config.toml
n_experts = 256
d_expert = 80
moe_layers = [1, 2, 3, 4, 5, 6, 7, 8, 9, 10]
router_score = "softmax"
normalize_top_k = false
vocab_size = 8192
lr = 0.00128
beta1 = 0.95
dataset = "wikipedia_en"
Below are experts of layer 2 (counted from 0) of a mixture-of-experts language model. Rows are named down (a neuron's output weights, with its number) and show model dimensions 0-127. Each number is 128 + 24 x the weight over its row's rms, rounded and kept within 0 to 255. Numbers have three digits each.
Before each expert's rows: a language model's description of what the expert responds to. This comes from a sample of Wikipedia text that the model never trained on.

# expert 48
What it handles: Single-letter word starts. Short word-initial pieces such as e, g and z before the word ends, plus Los in Los Angeles, who, and out.
down0:151174154089145104139161119099146098131103155127154116127128128117107137101116083146116179143157190108169134166124144159144152145074127176100103153105097132136106148135121136119137101120114102148154157137104121118133112126119144122098110159108130099125126130062148108143140125098130103193124107131104088120120196158115159152090098134080117105109135122137111132063130147118130144165122
down1:124116112133145145088107124126130155165144120105153126081099130133089142104093176091111144109123108162113121163119116136161173147147156108093153121143156168145098162113074135137060137124147093157137120129144124153144113111149125140122138095137161126102125127126107146135145140150111123155172154114098118103167119150162141129110167102102104136130138136117151132099116124106105138099101
down2:141130151131127112107130103166098176099107149132115096139061174103153140148116123133139087166113136147165116165145080123119147112127149183141119156121129106140096115144139092144115080093141134115140136126154091096149099105187107129117115102200102137160161162115152080127139154131122121168148125132130139165158105137132069096138129112097127140121104090126132123064154158157126116111109
down3:105118124121126133165148154138157151070163130110152172136176096093130108168094117153084141097100127125138116120114153117166152139136121126092150069116150129127097126140140133132139144077117136131128129141166101140114151124111183127100140147092137127106156168104126143196129094153134135126126128117086087167180132119154089080130130150096108101161124106113115125074126115111100148091151
down4:110143156144162130145117131110137168142133160146109120165114146102110108142163115153140096132102179107142168117108102129138080167114134135089154125136154137139131103143113133112095127151119152130111130127123111138131120179115142127146129118089159089121161112087132123111128112099085124114134126108122121137139144123120105124137115079136105141095134124153091095081159146149104149153119
down5:156140122164144140140110123142139085107137128137131162103171093092131114136134128131136116147134130155128133085138144063127128137130151093182110110131170161110127149083117149157151125144081110083135112132129122108113083097167142100134150150145157140147140177139133122130110137152086100117144137081113168097088200154096137121151116146074146159112126098127131133148078147130125165129072
down6:150116131115119145128138147119119116167124110105133103119113141131132124139107116078100074137119131113111137099144155123138069117131132159128130146143161134125104115124113123116131152171147120154136094112146143147159131149113142092194080128115127091203102135113114147145135110124178144071140152117177089137152124109120144151119122115144150150100150123111107129152086099134090101129158
down7:114119141157117160111089138095135141142123136099116094170110132128130168093108146106145127114117076107190161168160142130145127157113111101152115172144120095110092093131156103107154124158121131131188150141151120152095136124107148179134144140125127142129091152088114104115143135125064113169060100148139089139144145132140141137089149108099146109107132134118145127134148108130138124099136
down8:114124126106070151133169147141151095115168106138115178088099157102148099087114156085148126126158126122137100121129135182096139139152146169140151098129130129130139115137153104162145107112142145167123159113144116124097136167096130121105108118105091113142124129107093102141135146175156128143124127089151146097150115118090152158139107103148118158144107104112143120138150134163156125112080
down9:097127129145157115176113165145156116129149153115093172132148136098147084107118072087133084105121126097121155123132155117130163103134157130101136090079152131104105115130131140100130166144089172106151142120126110131141147107125107130134120115109121126153147126139114149105122100080146148121133127147125107120139102107086098151093097137088130166137156138127138203160106110145125128156156
down10:110114147122117128182149132123117105113134177143111114164115128104138103150138124149117146139145141129143115094128121118135108117108116141167106136090156148125176149152151102111106155184166113147113134151141157110112126141132134145116111134103174172134173157100117136106107149106139133130107099116151138119150132183142143064127141122154114149154130088132117150159125072143121170162141
down11:105116145122129131089095135100140125103137109152113124145108151134088135152128137124095108109127104141117122156165149171122094120128136104111140134142094094130106110117136186184125142132078128141134174128099145128078139122113149143140154144154137090095144130183107144096185093108146122096168122143119097124046096122126173160091136159097079121152156142127114155125095096129172114137109
down12:119124149111118132103152107143097203153115139091103112121111121103159095162131172133138143160116170131115081136165145126156097124138134177171155112123124145116089126164099134102207147131117147171117165154140140150141113110143141099112158123165127127087121151151136117137092113147117139134142107092101131100090135112105141106158110200073168139088087159120115146124126109103127143107086
down13:133135120072166108124158172107065075090109161138143117135137130119091138156101137106112170100085151116098121154107101121153170102130124137091145116108115142100160122075144165182139095148100144111126177122156105117178094092176139104102102148155165168169126106113109146186120121100108129130121141144120119127112117160131122126126143117160119118150086125125095154157163129089175082120142
down14:118124113147107097161154116129108117159120177111134114124112105149097117147125110123147145106115128141113091146116135135167151122112127105127175093110109110090107113136140126105172144192074139120110157125101147149126092132115141120107100136125177161132111169136143106142122094097137128116157162086117145136136109095158147127145145099124130161092127133124107164096148154122111117124139
down15:149153091071170101175179164134120148138085161091124119111134103146138124123095143094132095093094168144137112120142122104148098101176119103108144126143153173141155087138118138171148132117090102121128100124147100134108102115107126152124150134130098183119150102165109149106148109144100109108164146149144163114138101150146122119149161106148109156119088095166095144124151088140129144153121

# expert 3
What it handles: Connective and, odd starts. Mostly the conjunction and joining clauses or adjectives in narrative prose; also word-initial pieces like Cow (Cowboys), Rub, Tor, DF, GK.
down0:109140119159180130144166105093142119097132089175161133121172110098121098166124122125051162103137163158131149098124125157180114119151131113152119161113117187124134123134130140074119173107123136162106145124126084142150108150103068150119157142160091120118139094163128102087118122159139143205133169105120126118097135122133155142116136139135132116086120099113116117115152170106181106128155
down1:132152147132162098112134128128101160134155106155092145155123119137141090145156131115087128082130126172057147120141146139106096165114127108103143128118093137117129134136104119111116133106166118137147147153068142121138154142148100111138152164153088166123160126098095140125130114182146112118164136114135137140126099144117141092133111139091151099189112118106104141094072163130158114097193
down2:117089104105124118120103125141160130120129155124122120148112138147147113136164102127148119095108095120125105108136111157086146154122098128163162174126127128159068121117105133141105141138122116164129079087085146129077104110149100144156183144125104112170182158118128113121142109103105087162128127088152094146111095113150139132089144170123152100121143142113127141140165087136116129083133
down3:113132130097141166097093092150100116163127100136168142125131140113105099104153124117129160173139109143115144118140131172127107158133118141091116139107151123179126174170082123127159118103140131115163108130134122135152143111120083168112149094141140115125106110093120143126098166166122161143091157154101110088107110103113180176136207154136115131141134130142187099118149142083117094148125
down4:179152164116136128131101149138151106140161128113128115130128107122127131124122137145075147131106112150095137162119140115057104160145121126167172114129139123143108095125119101143137121152137177149148136137062126128145109129131156107158126169060135108162122102117143130133156109114120132136110131123140158135112117124126162112124119137115095148166096103132151148144143127115091073166138
down5:092129147136132120150175139145136097104067122123088139098151075144151147145113101122159117137071150136094198171135139137113144148124104088120071115140165128085158119136129116131139140165116127136159082139054140101139102109143151096132123164105117178099133075137095128162101160106123137118158104114089131102170049118134085124163126098156113139139132133141111131122125104150144170077152
down6:159146134150120148143124121135183144058157145112154166131160103117120122135098105165114157114126114096125129086184114123133089129110135132123103109129145133155158120087083141145103112123141151146121111126086108132105148123167095138152089141129185143151134099100130138126117062121138129124144133166131151130100134148104155099154128127128128115155137134133138130134125139145158143130112
down7:112133159104045152125139135181127118123092129117111138113150119140134135164147147143153115102142170106158119097128140157090096135130145102123133152126134097152141111112108175171099138117116150130117193100154108127146124154118075135149079126158123138116086092104110117090112102114135116105079109109137126145093082095120112114156126138115096113106150128115121123155114112137101131168102
down8:161141150135133099134119106134106165164076141134103109114137117169128115128132156144091123141143088165116087116183169163094124134117133154129197140124094146102104126131106134142137151110127088139133092128143133143141136131135120117142125135149139145127107175139107178078101127161138184086120131113088110131138090161124132127131125138102146151131157101116151158111128155152120141143108
down9:144111127139133123143112139150111170105105105141177144117122122138138099154141131112131106162110142129162101163152110113115154104046109094093105120107109119140132109112094112142115164106134104115166119127107115145142100117126124122130139106164074100095130111110122142133097107147136158154091135140153128126144129141128137134123091154126130122148124135070115154134150110087111112130115
down10:123109166178133172099114124142112217126148158121154126143148110112106094087091096114115140116132118139108146139132113160112118121149108110135103138121127106101108142115119120120119094130134187112123132165104151131105156128104132147167099131163143157135148082133138143123121157136103118134176129115145145167128131112112093155137123160143109122105083147127124123121112101130091104118180
down11:100139121178089109115104152093105141134154138130101138127128116136108132099107153112139141128121109147122161108172121085136101140114140136124157113115095161144159127067095178108135112152090122131123093125070125142120185132129164110126115135127167132133130157110129123129157112091161165108108134100112126117127137139152087182132142131135144145110171167134098130094138121117154107180144
down12:208138067145077147191139112146096078092140092157176152168113148141114086137077109136135139103118169141103151156183155144137101141127128141118076127116116097114057120137140128154110129134145124169128144114129171124103126124125125110084177152162105114141139132160108076108101102125094154134142104131116158090137137098120116090131152128116084145151079101131130163113080153109116110119132
down13:118174159133139139112108175110131127130141146074143160148091103122124120128133130119148111140110157111106126174112116137134109129137141130165112114143156100140115074138160108120125167156107124117095091144115130113128100130138124098188085138128117111132161174138105144099112129148159122137119113105170144138106108140116115117164140088138096095149101096135164153094107110124117106160140
down14:135121152146106109083131142110136139132097113119134125139147109116156109138141158134165098100118089100136143128140107137110088127175133156138130135154122127166077155156116088166110105165094107143213133127132147125129137119132147131102119143154166121173120116119140135131150096103095131103131097120100155120115136081142183163117124104107115123076149116131156094165112151137155132165110
down15:123106125125169108099149086094128110125158128121090152112162112105108177142093153148171105111081085122124103094146105134139134128153135120121178112123145157121136102100132110095182168150173130169174169151139146143134184137091100149118117138120154123140137139162134140120114105167109108155127123133172091143114127118095168092138153147140108130174131150127082161124077149135126101146064

# expert 91
What it handles: Place nouns and mid-word pieces. Place words like park, estate, province, territory, plus name and species-ending pieces, such as Guzman-ia, Š-me-hlík.
down0:099110097144144127143104136146146145140135133144160151118135092102100115129147100147133155125081135135127142171139123141152100131113116104161114119105126144121138109110094153170112132131098117149105130123127118122147156110110178126102118125091137109136119131117106122108116144165137130121114163107184136110100103111147111153141087119109102158108099157117127143173123113104109125156088
down1:133156138109110155084118141100132148088133152069083158083102156124144102119142161095134103149098132080126122133111141101158143162101141109120078108162124129155127098107140137171131134155150165137171118184128174107136145120186132131120131087161117133140141167154117082125143136130132144154179121134179119144189117175093117101125152118136142127088076153144127121133123119114108099134102
down2:145135114161151125154127167168157118179144141185147148126146144100112120111123150129162138113119103124153165128141140135130142077130128166114117102118097137123132119148103151131141140101138163111125133082104111116164100153126122092137210149165127099154135149089125145140100120094117114125162146143061116080095153150098129100163091112128110100103125121137140165136157144125159139120100
down3:152118141074121089112163100123094107104114105163148133145128136132115100142125118119115141158127150136123074089103106089164130149150114156113129113106108091131133105082094117162124110126153143151094094134151104127149123096144134169096119131134139152164109128146173102141128117129106170141123155116130146135144109142148208119114153138184109079118114115117133164136135144137112169099155
down4:141160128156094105138128136160113153115146112098094169123100154101140179116160149078097151120141121104141147163160149073121147152118129136130088123119158149154137145144160125137154157128122125101144088122112160157123128180143134149109111154106105092124126162108094111163111131165113142113114135123106136179125121140120135098116130133066129104136089114129120142099095141078148074128185
down5:095137139154090107109110097111088146136157110104128128107122168113127139145128117128124134086111129111112134063158160132068166127148141087133141149129060115153101106131150125124134114112119114148143107137091113171106124185179118168109121140150086115119114141152092139157117112099084126116118109121107134125130114141127078128119111126121133121100117163115154147133142124124103093142162
down6:138137142124155141115126167147099153110076093109118135142150131098157138188087140114072101144136142105150179082118109108071121153106104145135134076107094134138163159102114125160158138137143075130096127158151155110166117115135142121126141138160072181137100126120124133147144118091111130110134114155095115139132136129128135157116133134136141133153159078123096117155105143140110111133158
down7:119139119095192110130138099118129114116118135119136158140126107159135106143161132093102141141118095115144127122088128110144135095119133115131167095125092125101122144121163091177103146117111099135143106099103110114091171159150141165128093106086127116161126136142116146130102108169081128112140110141132148138118106136157064090133145103156112121162103100130108154119147106141066123163128
down8:127134082176154121130135126119111111123175130119104138103099144133111097097161140125144143127117101111115126109117132141072146151104089134116097140137147112095080134140123122150093125149169091117141141119133152134152104145108122143103170129143106134089135125123146103109146189171154123132153107155090114117172142137102127082124134109143152099124058147120113146079106096136115117110143
down9:162131165080148139172167137140097096125152118164172134143185150125116164151116136176117168143122145119098082118124119124150098109136156132141103145137146115121123134162165143150134099114112090139132109141123123138109100129122122148140116074153128174127110144119129143151155142149160129145148117118154135081128121117087123085138099114137100103112131145122130072163140130154148103147122
down10:126102121124135124116148146132143148167190126131133136132193154087172114147156154062120139138102140087179117111094119127138122111124113124130110116093113085148124102165114126149111167157161131111100108137112152129129136112136133130106169119197127167068135145118181098105113131133118143087109143129154108142137119110148129108150134108109060132104125169136137137082177087128121148166122
down11:142120135147118150149107130152107130108150103117131180115125127141129168113124138119113089135095108145086125129090139118123102136142164133160139109124192159142139097113164130138121123074105113118130122148071090083114134104109107115122161137135159137155100138099135131111148163105143153183155112144156154098124107118127100116158119129097073130162126139133131160113141161127163129084125
down12:133158149111128125100156105121102050143140091174179073140119176130114127090116126116126140168113098105157114150134136133076158134143120120171167114101138125034141145153140137136101114144129127132137141137137086124107150092099115102117120138128130133144108114145126131113152130124154106132123125126151117168106087141134173164168147125128107128105146097145155085117127132131160140109093
down13:112163103138162124177134154089102152150137121130118094125169127154164083151126110081124147165130118079173130134078081143121106088109127134147157115111164166149124104161104071101177139149102106123127144086112060127125135123158109141075131140080149111150108108103097116147114098101131165093156123167114111105153126173121119138142125107164118143105091146167089136106105155173151104139145
down14:127062114140106121135097110070126165145116150091119094104139172108115123171104150170153107176124132154138114114096113109102102125128114121171126165099112145087141156134135115134155125145135129181144131145139163132110109132104110124103099090157124122163141133137142106149131163143110131150125095141128144123145107060136137130093149147148111153166083164093159104108106147157147114129133
down15:056136147100119156130111127105130081150117160170102116115144161126149117105172077154156149134131146089173136126099120125118162087118143117140120137107120108146105104124128097154123122105133138113134119121109162087093120099123115114179149129137113152097119154135155121139106150094122117129107139125124183129112126161118038103148129140177114128143135109151134099118176118096119125159139

# expert 40
What it handles: Free agency, Class. Agency after free in baseball careers, Class in locomotive names, the relative pronoun who, and chemical or name fragments like ido.
down0:143079154127154161158114115121142106147123072177130115099127144130137086100133125098109146093095129086128107093126113145139128106108089104108145131107105129126093146134094180145146148138148122121121091121141145136140097111095120102136161101130114100113120166136173112144151142147114147143109176165106104134173123170109132122125116167136184106084119128126129132119101130115118119124083
down1:116136112069154105130095166117126141144143092093137121122141098142105167065175159126171135132102127139088109141135091157115109132120171124150125125159159127126136166092098108112126139130135091102111071150101096146135087118121111112154101127135160126104114117132159159143149139162168073115158142112083108145132100113159150164127135143155075139120167148124116131167145158170109168120145
down2:105125138145141092169125170115161105138161116128138161130157110127160073171149169110091153111090155088103100116164113146118148136153128132143110123132129119132142111127088115121154118118132097127132105105163100147157134136162108155086137137147143092124122114145157117137090109173121124133111146157118107132121158108160122083146162150150098128109148105147148108093122089153174113127124
down3:137167118179094107129151125133091140103100154121147157130101159119160114130126125159111169134140116123120123146096142130105150164155167087164111120152092132088149109116146127129109128102149143125131124071117102097120121142107141116097096163119142130133154115104150106144084132108118117115150113107130102107160118128137124141165140107137113133135116101188146130107106150142149115122163
down4:104170126151123145136106170115159093191147101120155151141108130094177134142107102157100148126141144113137131143086129050181100104144127167110104120153145156071151165104137141153113108129128100175115124113112110107130177144164132129126106162112141151168125132161108164139171139178130133139153108170097120105133127130128135107114129140121078130158110127142113132119095143125094118119171
down5:135126149106152125119147132128173157117084086146135142156125115110110139134139136124099142187138155093123121152132090129100115126134179118093110129152122140125125140103131127132158106170104101158132141145174170132176146105169135133083169125099143144117155099148111106093091116092079101116140154105135125138154146098151134107114142124142112131195109096130125091088117124144176137081135
down6:125133120127058129138106130158089101132124155094124117144123122107157140119096092135124108121123101126167142126130143120109163166155123159118129091117064150133143130146122149160152136135119148151128145128175151134144150121124155122145111149171131109138144100142136108159181159130091131148096139159105131118190143121093145181122121165128158150114161128131145118198139141093135121124117
down7:092119121146143161103128093137113161121119094121133106143122131163132095131104105117141147186153134113137154102154134126106176159117118107130188156114147127112122163094166170148155134116152136175119112128128129157116166112122120098187139111097110136106103156120122119112132144145100146120129153145099130134136161120077135122091094126134111068147097172101134095158144135105138107152147
down8:159107111083114136106146143134080127164146094122092115095169152104177084139197129118137157103089124085163145112146082138105111161129160111093132117084131134174112114133116134187151143132144102185093106150176098090166118143126161095149119108184134145118142115118104089097108123136145145120113099133159155154148137147137146139097129146103135122126137156130128120129129114111140173130101
down9:127162147112136120125127137122123160072118134154140145080154152089096136144143120122119143185110110099119114171153163167126116134104087158133139166120088144165138127143138118114109094138125189099151156119131106121125125101081144105162139138123119144095102122132151110114136138123143148141129134157164120087145128157104146118102092128131101095122126125123154099140162059128146099150135
down10:109124138152131164138132155134155109103089144091142125149173131127128147137097184107161129130092118136126114110140114132150116117118154114134138115171109098108088125131141129120184146129098090153136134109104155119134128126135135126091093151119145135094083120130108131124151126141129135128126155141112133161103183093116127105092099100105141127174165103131138152148123145184136132101115
down11:116095107115098090120117142151158109145107129124115140114130097099113138109145119124160124141130135116126123060148169118166154101112114122113149136121115141147105138138128149112141192134077119088129139125122136132118146132146094137114119063123122104132075075133136106133090081151152138171156120138121138109152109115144144138155112134162112108156106106105090146159112134113155077121160
down12:102165132180121124096125143169055134105137086121118150148114128132115098129121104089143155128100136113120115143081124119130118108149121171122193104115181093141170144095090113143130144109147141190126116154118117108110150144105153126085128130130087137154109194131139170139119128091152131158131184127102116135103200119132149110128157181096125151144144121098134121149163126151130183081125
down13:119098132128169119157101138125142109097107132102066087130166157132114151146127113147170141071151152129069216090086089107118154108105136145122121160122064126111128117130110128142122128138151127102100142130130128130180128131085092120121118136132070154101109124143161123145129162147109104115149143136144106142131126119137139158135133138148171140136133124144109108139155100125141128149099
down14:180170113150143117123094081136123068112139117113127104151173136153140130149118094137112135189140097114145122157146122117137111158158134125131121113133129096169114135136130146108079119109161115169132158115152128107148149135123125138164114134082121164153127182148118144075133125108079142126137136170127124134160133142120170116139135074115077147114109132154114140098144129080163112094147
down15:100129115141062081145151140123073152180163133139169115157129125125153128119094157157122089165101146138155112107069134119123172100132159157153129117125152035172138126094130137087128142124147113103122070139125075092113065123115128121108146125123148149144134102136187135117165105113168113097125131092123156134177112137154158093122181112139138147138115142106124165115121137128137148135138

# expert 89
What it handles: Conjunctions and table percentages. The words and and But joining clauses, plus two-digit numbers in percentage or statistic tables, such as 83.0, 54, 65.
down0:132155210108108119159159112116146147158107139124107115118180076161147132078151132130140136145134088160125134110129116119103150121131084145171106147106166123107102163144153147116132075143105168172130141153130116110117165148172168116099125125122128132159105091120102141133139139099127108152154090130131126126126113121120104140074150074148118114080114091118131133144088150144149165175140
down1:127153068170126151167113143161125175132157132116129166118141095141155122135136109108122145127131120137139134137116129145116139089113131136053166129121139126111139166118080166114163118119095075104133130126115133124153145139182125104122065148122110107145142114134147131181176118130166133107112151140148137144069097154088105075161128167104100120153136150114118126146130078126152110146141
down2:104168117156103096117136143118100093095107162146134121110100123060143130137147135110143134139102104124168106174145119101087102190137136160126128144090158129133150153131114124146106094105146085131117090150100092127138160136120161151119144145119155176060165114106147119137139103168152138104154138167101146147099144128053156084126148133114120121155123104125124134134157133139140127198155
down3:149131100119122106092150127135103093109102114124095148103124139140094157076122149125134170138158147120121112171115115126125135131093104112065099163131109123148163157127124145092123155117184120125148108112135117127093159096103118090117093123122129125106097115137141095140116154123157116142111153134134155109122161138123162148094146156119130123174144111120131064118124134105125163112149
down4:147137093125170112124149154115112143143106090130160124147128126139146152118117131102130129106124057117149157142166112156180135092144160160132151167147085153156068125142092155130107117147127153143104087092146084114105132141143098100151122106180110104114159113183101136148118104118110144098117154134143110136170127150102145133097131168104127109103153133135180163139126164105143159137136
down5:149112130165148114130119168139113116198086142141153163097152157163136124126098146117146149161128118153111127137164108132116155119136144139088091115124154097120122099093154101175116163108137167132148115106097125110165105152145125141137151096131131138105158141122099117126157185133108142132139127108137087127164106146109163152157130142115071104168111129093174119152158103093184105137079
down6:102139134117096160166147134099140149131090099159101143141113164136124143097119118132107143138092103111163114131116168108153151153128136087130114154138131119131154123141160165165131094143137134141138094143102078117147134084127133118090116178134136103129166178125147164104167169146106160139040139098141105115120089139137091120118116121130112103130148157099129108114138158147130151121129
down7:145120173125119154164126080101140122115091093107150103124117167097124119085164148146142134116161092116153115147118132133133101114115141136147121119100131116133152119156107092113145118122088124163214146121125135084102120127087157081140150125139117102176137108090143140122130152152113101132129096131153119168108135137134113106107129106136105120080144113122157083104131147113125120134111
down8:090109144141126133118150151141143116143100130161105123109133091110089163125107164125121123116127095098065132109172157107123122123144129137104115095153126098132148096132111127136131094157191104171077136118177163150139114141159139130129147143146137117125124145096122158153157107175117112095116136109148131103145111105116138126153153130123117147103193139104167138134157163114110132100120
down9:108152083139071155151133114131173140120146136150137113161135153106161112129125111153170130146131144136163104125113146141073122127161142134090121188090165148164112134123112185101152128130152061146085085131120124156099089115101123130121097134091123154103123099077150139131140166160111100115144133117174155122108143130140083123129115147099127127136154123077163126110146130136116127129077
down10:125157097097106111106141182111115097154139149116137118159092124149166137119115137089114136124152071139139132131163117128125126121115127135147121177125123092107152099118144099110093144115063094114138147108153110159122153145146141130146120100118134097141142109150082128184145144097096111123120106109124147120115129142134107138113080081086118159103138177114162086103070141105117071121121
down11:093146117128145142140103100117130118166118112093135108124148135111165117149132146129134094166141112094147130098142099074143088107134146118128099130103146130127122125146126145110143155101128136087128174106098130103123103087115121138115122119141107114101160146079115105151103104113126120144201134150141131129138111145172148135139123139141109134149115094125143125148138140136167119134140
down12:149141156139093130100125197140116108171150112114099084099144175110154136111130111102091140162115080099122097075148134087101149172153143109116135115148110082122140126073112175143122124096136135102116119110126071114149155162110160148144175164173178157163146130149129104147106133135081176129110083103139109131116125115125105149102096157117131118155108121110187097110140097097124133137143
down13:137126148096114120146149122126113111116124150147153129161092115138097130083111148180129094149132146115148111148110152097129139142143143151166126120120075127109072140128135107123105125091158142156136147096100160157118147179151122145130141149119153103155165089133139127151095153104105173131123173136109119132108133129123105139137115167105093076174103106102136178189141152110124119142114
down14:103137134130153162094122112157127118110109126104145143105120100128153103157156113112109134122083123149138122151105129135123145119078097155122097126091144132140137165164105117149163121120111131122111098163139143157147133109131125108136132118163154113139106090106132126134151165131154150129125150141138112143121127103110152125111069157114152121115123148062106149147119105089156140137114
down15:172097109161116134167104132128131130117175117129158152107090159138103142129151156104115093146139133140119093146158122074050125126144138142166145112156134160134146091143065155145133122120139099175203149143135098136100115155117131124151087138123107112122110140116109138118159117162135091086123131134118137119100148142115117167085149146133152149053132123148141137134168136147113143134189

# expert 15
What it handles: Mid-word name syllables. Middle or end syllables of place and personal names, plus church and school words, such as Win-ches-ter, continu-um, Madison, church.
down0:139099092129130117141133108126141143132109140149112121142109145141095161172090142144171104124146094123121166140150149159146108118167158105082114141144150101097168092143180135097099131121109121097170165116140129099118136132195108159112077132124127144170139084158115153121137101124169109138118092085162135114124146142138120131131149102153152150090139104151161101114121098158144102150166
down1:122145152124156139081135168100154130125136122110121129158142154122125114113097138129126104140108131067119122141180140125134112104132144165121142176128106092123112089109121104133126154135103179090106111122124141163152120133140138146133103116149150127109143142101123111141140088136093097107136138083140166170148100123135116120111143099163147123103143131142123123120108133144108116115115
down2:146112128159084127129125099118117126155119137139156106168141164120113126126121144158106052136151144115144106128150104124109162175146123116100104166140157111153094151122154153152084150144099116135140166107131121149153158130131111157129127137162112109097102159078105110095158063139088116128129098139137129089114113109124112138106139092113115143138164116156075164161120132138095076080160
down3:148137119112162135146121152145103164159122099132119088126170109106141167094142150140142057163149128123151116133138137114117126141120094144137127123136116095102170150149083063162087159122174132106106124109151115109112153137122132145090146094093105119097124137123172142099117181105097148102124122175104138166087127151127069134116118103148141113132102132132125115144152121143093163140149
down4:173125109161148142158116157172139095157125103080113113135124109109145115157159149105126120079144100136220135097137123152179125142133128120086155161109144122164145154119135133135142117164140158129077071134170164122118112107125125099158125104126143138071126172160157132188089136151131123102139146130144164123098139109123126132135135128108124167116142142132104149118117155091100107164128
down5:112157123145072158079116146120117115154121104154083125104145154139100150170126151139149164137126115101113111103089094127099107100115141140126145105148135108128108160120123159109163141137104114129096120114108120183142118140158129102124119122113097144121075090094116133090150111120134097080166095148144124158110126105105131093127140128137159100134132141131098164126124086150124141147131
down6:134134144108130067143126141108088176086115112127123129162145144137129138158076156126154120114158152149087120094151119116092132132114147099096155108167138124145186134093104141117141166091172126117143134098135118120135152138111174161089124135166116119119109121112167115095136111115119084118149109120115090119138133087131117102109116159090144159081123183112102143083185100108136118127143
down7:136122144127156154119129098129114159160106101164181139135125154083123145127097123080104129138142133146133143125133101128140109147139100134184125125162132134136144140139142116204117120125117133120113129082151160143158114127124134078083146158133142085153141137145113081140108132139158132086144147081153106122089090123122157161117138084104133110150126070144173150139138136140136136127154
down8:097076146135138129125169144111125128134131115146161074125087084127146129130129133119107164146123097157111157150131082129158125095088111111144143124113091133127180161139141147131145082140121119131089121142125135115121129135168121140143162093094108112114110179099126100169078148133180159111115144105168123152139139177111131057084104135124133095141098130084113163113143116120138112104151
down9:142150123124122115107142157129097175109102117150139122121126108106137148135105143082115108113132095117125160142124105107157137178116121118151098120118128145113132148109116137140119153148102129172117073123153126125108108132134124113157084156120148141146110116114119131115105134152113147076079117151142111149104090149118153108131155128142084131138119137126099083149143156118125130146155
down10:112115128131135070129148116113132170120129185125143120128128120154114169154110187145137174144122139140143141117190095120131118163130095131138134099097096144162124146100119097137147117133127095102188102124171138141133178138163131122059131133138111126124131137162150120138109106156155180124162133132117150142101162121107139134109120129117094151134133157118127170125129139116085123127172
down11:169092112128130123146159109136103148106131140090136118129115109110111138143124128176098124061149143137138140134136074105162157135143121132111169122081129130111131146131087131098137146129133113120120134118151104140122096115078098140123161100167123166117136151142106114152104107139153112111142139172102100151112128115120113146115105105118112123081143148156142122136137080145158145126103
down12:099130136074128140119159158131154115154143136144164111142123128117188110155176157100059167109136133127061150127156132146124164101137123126142143111099094117111175149115071115136126093146182144152124131144115124108077141128138141147149081133087133107116139134151120129149133099143096125115123164119140125159185106128105134128135121114130188129134128129150137119116162087101108101119149
down13:114137139164092130125136153106129143118102119110121163151097112113101128095137151094150145154115142132133138122105109136161151103091133154096153091146121112124145165117146074122096156097148110126134118152114157136115088112162139116121148087119101145112129140149123190152094124141135117135135136125109137154157133127114166062134117129104153139200129114135142126132140131136139128107157
down14:093191138127118120131162105111107133147158065102120178120145148162149156145114121093126154133147151118098114124101098098120175120116103119120126183109155111079142077105121108168122154150114122104123107135166121152143097105156164122165118111139168136131151136117164146072151176149166120086093116147152127150122087102133111136145116128132119113091150128114163116142160144123129133125110
down15:170107157091118107159107113091126095118073143164085082116135129104092166100111108132173120131129128086140168133113191117121172153146156122162127162134121120125154087141151084132157139135147127126135105103135146089116124142136157147148137151102178136117126141118124137131122106126175110114111116086111109149110135133138132124172173082150129143139130115157115144107150152180149150135110